config.toml
n_layer = 9
d_model = 384
n_experts = 32
experts_per_token = 2
d_expert = 112
d_shared_expert = 0
activation = "swiglu"
moe_layers = [0, 2, 4, 6, 8]
router_score = "softmax"
normalize_top_k = true
routed_scale = 1.5
balance_loss = 0.00153
balance_bias = true
router_z_loss = 0.0001
init_std_router = 0.0223
lr_router = 0.000794
n_head = 12
n_kv_head = 6
head_dim = 32
vocab_size = 49142
norm = "rmsnorm"
norm_place = "pre"
norm_eps = 1e-05
positions = "rope"
rope_base = 10000.0
rope_fraction = 1.0
qk_norm = true
attn_scale = 0.177
tie_embeddings = false
parallel_block = false
init = "normal"
init_std_qkv = 0.0176
init_std_o = 0.0176
init_std_up = 0.0176
init_std_down = 0.0
optimizer = "adamw"
lr = 0.00108
beta1 = 0.9
beta2 = 0.98
weight_decay = 0.55
lr_head = 0.00576
warmup_steps = 355
schedule = "wsd"
decay_fraction = 0.795
decay_shape = "linear"
final_lr_fraction = 0.05
batch_tokens = [65536, 131072, 262144, 524288]
seq_len = 1024
doc_mask = true
z_loss = 1e-05
train_tokens = 391400000
steps = 2372
dataset = "wikipedia_en"
Below are experts of layer 2 (counted from 0) of a mixture-of-experts language model. Rows are named down (a neuron's output weights, with its number) and show model dimensions 64-95. Each number is 500 + 50 x the weight over its row's rms, rounded and kept within 0 to 999. Numbers have three digits each.
Before each expert's rows: "raises" lists some tokens whose logits its average output raises strongly, later layers aside. This comes from a sample of Wikipedia text that the model never trained on.

# expert 3
raises: "ence", "ro", "ines", "house", "wood"
down0:450538413608498503520510549543508462434603597473550496504481434525461538503490485460585506581400
down1:493392406600489523491484473520447574477495512536481474429446470479470473533463390488516474489531
down2:504422501545513502513422629450435501525460406497450522427519525488498525533563543556539464557566
down3:423506484613408481433495465487550526462458540525454525590515480510421496557516483535435401510533
down4:537390514468539505487444486450469574491516488471569534563404553511511530535547545579467539499485
down5:501505519498492494461507565593515496422425486477532424491457532511555557447478453532625573506481
down6:561547502603544499501536457536468529550514469537559537505509476520481557583506477482533603472490
down7:462453514474538516550462566519559507448541551405524480396538480557515512499464408515440403467455
down8:449469510532419540441493452511443525503425425599442569431448483498510424497524509537481497493490
down9:530522483490502495544511524499546432553467488471485529491519494531329522563492539487453488425472
down10:516527476506516504484523459531515471540496454455508458525478474461389453466522420555598429497434
down11:416521553436484467486582459523599444541504460490474484562477494483561547553487562540469416520522
down12:452485471559411540541527404539470428385489572521431475503509401500554464511551511583479436512449
down13:491508480574489483479563479614473524521535515559489477488547490532477474503469451489427550432458
down14:500505507452378488499548523517489509498518466490489504535443539532525525521462546533495503460537
down15:524499527469559517496550552326508442476447596514503445491440491488449563456421545532464576463502
down16:542509477407420534429548519598477428501527635427461456482528462438561515465541444499488482512550
down17:534456431498426496536425492431450539454572500535544505376527490524449462444478475496486545551481
down18:491516468573473555496475459471430509512505585507515488516439566545519533528548453462532427449586
down19:465493541587466500499476421527561535510506534441518518591493478484500451495508400556593512508423
down20:457569480464503476467434477441474510504525539504561408559501487478422509520463462499590496493533
down21:480508539512479498533551512527562481504479534392526461543543573502470531464499568487423554449505

# expert 25
raises: " some", " the ", " them", " the first", " the b", " the p"
down0:430486508582403462511438501463542452682522484513563508410483546460447494526566505475490483574471
down1:504559507453517476497467431584524529511404545493517552461562555452553434487469453501536481542577
down2:487547458408360497489464482493557542519493508467543599482435414521508513512486567483468496520450
down3:433540376538533532492426503466548517407503501519479538461518458507573510534527533513644527555482
down4:555461499456481493499463476518516544453431507495433500564497453542518440498454496483446522499548
down5:548572519537452504444462521541528564442441576445519489533480530439475497473476550446422510523573
down6:522404607490541488524471501512413477433519498540492486536464476510439453518484550443460574397491
down7:549500468485532482532519478357521510451515538509547496484452521513421503445577518451559492446550
down8:503453431536563471506440483496436464512535479482496556536486565580509520431610452465529487445383
down9:507459593493484478576431482533477490418534460497617559485512501497579524519505519532514556356436
down10:560556490512517537458431523489487486380446580502481473568500467508413545374513514523448588562598
down11:536449550520515476518557450416526535526453508461567537496507523493492483520524504521506502535539
down12:468495474541521501468498516455585542467570423512491639508467472504514422416457486487457477631542
down13:561491479510588435471479473546522485548408529409502495537431536508487562434522476534501476438545
down14:522548509418506542470471557576507455459455541585436491471463484411452442519568532463550500533579
down15:438502493528523508492557480532512540516565630442514515540502482402577536455434483513522525557552
down16:508478431540552522570449560405521534415502412548475645501468533463545489525486548519476628567521
down17:493437551515435484564428507507415486540501508537497559414496450533515530425538484531486504470428
down18:477483539411481481519504446475554492455434553574630537495511467606587374523499593487503513494477
down19:535517486543516589401479563480381511543459514525453510558514410416564563464527504510499552479588
down20:559486406512496499523480418460528542460535465392484490476414486506505564462460475563483526493499
down21:552597524502481504462443445436485568528549500497486517496505504433430563492481483512594569522574

# expert 17
raises: "er's", "er, ", " had"
down0:408546595606442500472526522533562501479556480579508508472481482492521415535493476517483441500495
down1:467428578533405454417458364589570561510489567511521452520487457499489468531527463520530545466375
down2:519521460482454506482474477538479504452501481544477460474561491556545420531450484596523373453431
down3:478537512546499571560541497552530576543565468483414483481474500480459472477500431487531425552430
down4:437578491462504508553559507567574511419517502417456425487510481543523445483454465479500446525471
down5:572558468488491493510520517495417558385394524468431475527516528488503484488549515532467461525425
down6:497484582581487549514511485502555523479491467540367504492488520580492453449527492472456535512570
down7:541513580475563494482514482430489452499506484520469388440453514471465534485479530421549537441509
down8:564410522535471463402492524490485452503477442598552531471478483539485583489564433556412480361557
down9:499491470451571529489554414493503513574530524465456436489515345504505521506617478458455565472530
down10:567502517489479504549505500520443491508538438484569392433508579507571498498518523468528531483525
down11:553588547478497545589557522501454550499491412546512414439510559470444417530504440515482455526408
down12:498556552449511491520592464553431443475581546565487539533503505490431522426390517453518510628550
down13:479492574494509523564518455420465428491547482437502497446470540375455549427523486513477469498465
down14:504594532522528475462527531439445554569533631511569459448481571520526520514514522502587622471547
down15:471531440376605459483502460432505480532465433429526384463562507470489537423547509510506567541553
down16:508472445515371510550499481460427503556476542574476484505467531480507435524431494556501551510506
down17:453489459459526479498489519364491545535492560478534450393501558529599485445517494494485460540540
down18:573571481435545513488426595535505544538450493502491422499562499517471525459539502526431516537567
down19:552440546416455552492547545470473548458565461501421484513495504478516412524568473530503554532540
down20:448552608441431493478455450495568602539519526490530533504477520434567520614489451473492485435503
down21:532455489567539511538424559484468496451550424430516510499454472449539387539530508506450509461536

# expert 14
raises: " There", " He is", "\n\n", " He also", " He then", " Despite"
down0:530454522545470477488488432565395569453469566530415485530534505399460413499489514551517502556482
down1:592568444558455501526531438441621449423461478489534514465566638462599496485410550505489487572625
down2:583558452481514478532455365463649446454546598489450464524511551452503561526496503467631496495541
down3:523492475535506551485496518483510587405502485483502506562624481489503555521511514494499472502486
down4:439455466422526476558498409494490576485474525527517546508492478508500569503508424481496466495503
down5:467457468605547530519531518498479449502477438479436474569486460485508490418420542523519588449544
down6:538595458515573462472494529547498473460488524461430442594437515484512526604426477524497479470533
down7:523563456508495462513488488547444507407467559531441515480505491448573517498551457530565417585543
down8:482523455574459511495450488429447543575455496550567487456497421539454430592584528456594509390495
down9:517502541501506474504439578604525478441556565521506444437466503530553490516370564488491521552549
down10:490511520513489481486521461573492464545562471542483497450411474496513468444533535429498436523533
down11:439449611556552541536470590507494444571532450487480501509399495488510502503495581457567487492488
down12:585515439542488459521579500518493477380443505520534437486464541545505471528533401528487490493534
down13:434533555543539509460377539440568436446436512499499466471489563495480510585566500436480502517445
down14:484526517499534512544460524525555542534470431456600460451447483443494487577456584452540542523498
down15:468527480471602504483569528463451526587436386485513490525511473594502468502453432510477493487564
down16:493458533420488474354537497442471523471539409399528532430535590517564455564520541484444493588528
down17:482489585563485462492557442578563482504479506475492465519465529517482494541468500563494543388636
down18:474394495432479532481432511507493500603508517520433492435443573503439496516530508468439513462498
down19:533571459580465485503554444449512485420426547456550493503528475477551471606437547525518545546593
down20:440526488418494551491529529417381561507515428509580497478479464503463463589556484479511463507525
down21:476526566538433442494599535553507472470514490572523514458533534538565522550394602474476463510507

# expert 4
raises: "====", "==", "The", "===", "==History==", "A"
down0:481486592486437472445500569472449505381433633524475460500480480491471478627518552571435550507538
down1:529546518354566509454439575492472543482475433519441510514482435519650575528542556452524530508518
down2:499529531370533502521601423557558448405465382504493431446506548545483570545486485518434512356472
down3:513569438480508469531514537477582474482511515504499508494599425550456518550536543486460489574438
down4:526482504598521514490495518509488529497478503541511498531536541482501510495503499534460476486460
down5:447444347394457475501561541570488472382501535417560523464520452479526487547506497515449485521428
down6:464497481421501462562508512511473479559518501510466473472434499521464490442506539505512496498518
down7:519458496598548489458547594523437469480539481494471519443512551478497484479523450520566557510475
down8:520434476485571435502420516505524500446487558485526319421524491502554497587563521559487460584548
down9:516441608495463436498494585557546465531524500554387525433446501546544558462458512516458449519538
down10:525479431355537444528530551429450535476479486490501480533447467463495545504463462461557529494454
down11:457505607539506499476478559364444571518482475478398549506541517484514515424488455515458498478552
down12:476506589579521480532483510598572517484514489510589431465532500575544528517502523496469499519551
down13:430508480595477500437493534450499530507481509494490509530460561453504400473485482481493442486423
down14:480417456441491467519563529463436457427565435551538556510494578565450525531453571537490550508521
down15:388488442567527519530503472509394418581489446598454547513479545576397423449508530473489451487547
down16:519455522462479484537491557463398582571467547544526420430521545482463459397490509485550489456512
down17:514413463502420511397529658507523611545538584536497555437542500479543563529539471570457491521528
down18:563554456435539451535552525521485380453532444380537471538450446513547549485514511443505502539432
down19:577491502487505463479500454459501529507523542448538458549458559524490595564548491499503568469513
down20:485493494572571517501571461439539577556639350499505417396478530522498503577397452485577530491475
down21:434442418478463498474513453497502463596553556471518635414470479528464567478496529485508447476522

# expert 30
raises: "ased", " other", "ac"
down0:491501580528435448481510433625461493440525519482530617611508490561531522382505500587405446553569
down1:494499588467535503473513537519583509433478443480531511487564474558423407507495560417485461518439
down2:468461527412452484498396497566526395506455517497541468503490482451373493521508498419535434504531
down3:453477453577529490522484468629545487466604574435497544560496458562536445427470512498523456486412
down4:502482572493489537503418532528515535466568531566586437474520506517499474498533439487511538402483
down5:533486464428474488449511552473501492556495537498390515536508434559558440566511393496454550509471
down6:500545462448496529541584444429531538545469436422433479497478491497473517486513481486531466560466
down7:426543486505457486410461520474508552460568486524550437526537527498523458562416530564419524461469
down8:481535503489501481513587620558504584589523480418589527493507482440445505575465529442503513642512
down9:488503482565458472460394516505510552479483622474482534504509532422563475498441574626455514552508
down10:493509455421520469512494377476440620547551500515517548479505548568391490482479496454515449564490
down11:512608455512530502517515439501449480477466579418493430561566515515525485496421497542497463490526
down12:506502499522528490524480431507519446547506515452467522515491549514386483496538598469522471520571
down13:458498411516561466516411515404527503462479491509490494494464550428536536592483561538493437531559
down14:426451524536546507489519461502408589425514530508513531470483428547487493470506537509514534535520
down15:444464517592506473516472476564604539476405457431507495505553351508471467502558525530489482510424
down16:434486479465442533542599532513514421417522546463485440508522489517440524548548493457529629494472
down17:458562558591449489527601445446428454405558446496505474471556531520466533478440501471486435531540
down18:493513465543507482445521478485508508534460443458501434510435511477459463478461458493548508573582
down19:457427459473497474500503592531421482550379509579428435531519427544483504494522513576544520514457
down20:471486481539463494525568473456466569458494514514579480433561537419612547524510484384438464437414
down21:542514490506584474521461513461379501457554459520444418394462457479471510560478493480534552530456

# expert 5
raises: " found in", "ides", "\n\n", "- Species"
down0:521526485450458501542456433548502431530536608457513469546462463469472492442541448507507566439533
down1:546522513468481477532484418543473468544499555528502481444396525487489462500499498479508552448545
down2:507470472606564547485491454474531459544519456508512529488503562427503516450481427424499480567496
down3:485530505537552487433525483500592480465500517439525486455450447560529462510455486438503411402606
down4:473449533490521461517490411441488571536506504558496528443453518493448491492516550590496589482549
down5:545478524520518521418592467561492469575467481548540554520559436494449541531554442508576502501557
down6:479539483522542488472489566527512581428478559545553548557560432524485445449510557522423450477507
down7:490502514530605561411527509575492540491480500541492524638537432425469548536591433554610496461447
down8:496457461404529507524425507514451523502524462562573525539576550584424429505475458525443530608471
down9:491489474481501487559525466543545485519562490495525430568517453502404549473424464522490530611471
down10:575494517581497508472426511559535534528525446426565639479488484469538502509579479417448475469525
down11:541505390447583477551425446587494527401538583519465494497538473460511445507488510476452469515446
down12:512499403569468515467505536554414541505479483488534516493513385513469566467530458538449524412413
down13:462553490412523467545453580498503590558470496406498464528471571513517623518466466458647481528567
down14:533506463507360476461457452461429504464549427492432439497506449519461523511482484514454496471441
down15:483550485450497498526509434467416608459437454617488466448486499563502455411500492474454507477517
down16:459550488576469531568441490537452489421506402490457556569516471518426527445437499529526472509458
down17:531613550451416520381462567466533525542466454446413476555460391468535493540444538526342414472571
down18:446485466496532512450421460496492499441377499479505511488451501442549547537476563491470517541446
down19:538602555526498542487505516604468518561545505512578511519508500406570469396464579529531438454507
down20:469530483490473523493388475369488520442450577533366444383486516528534524508486495526623488519549
down21:484421483503504507564474495514544465489462440536472523509474514432497508496437467457447387449532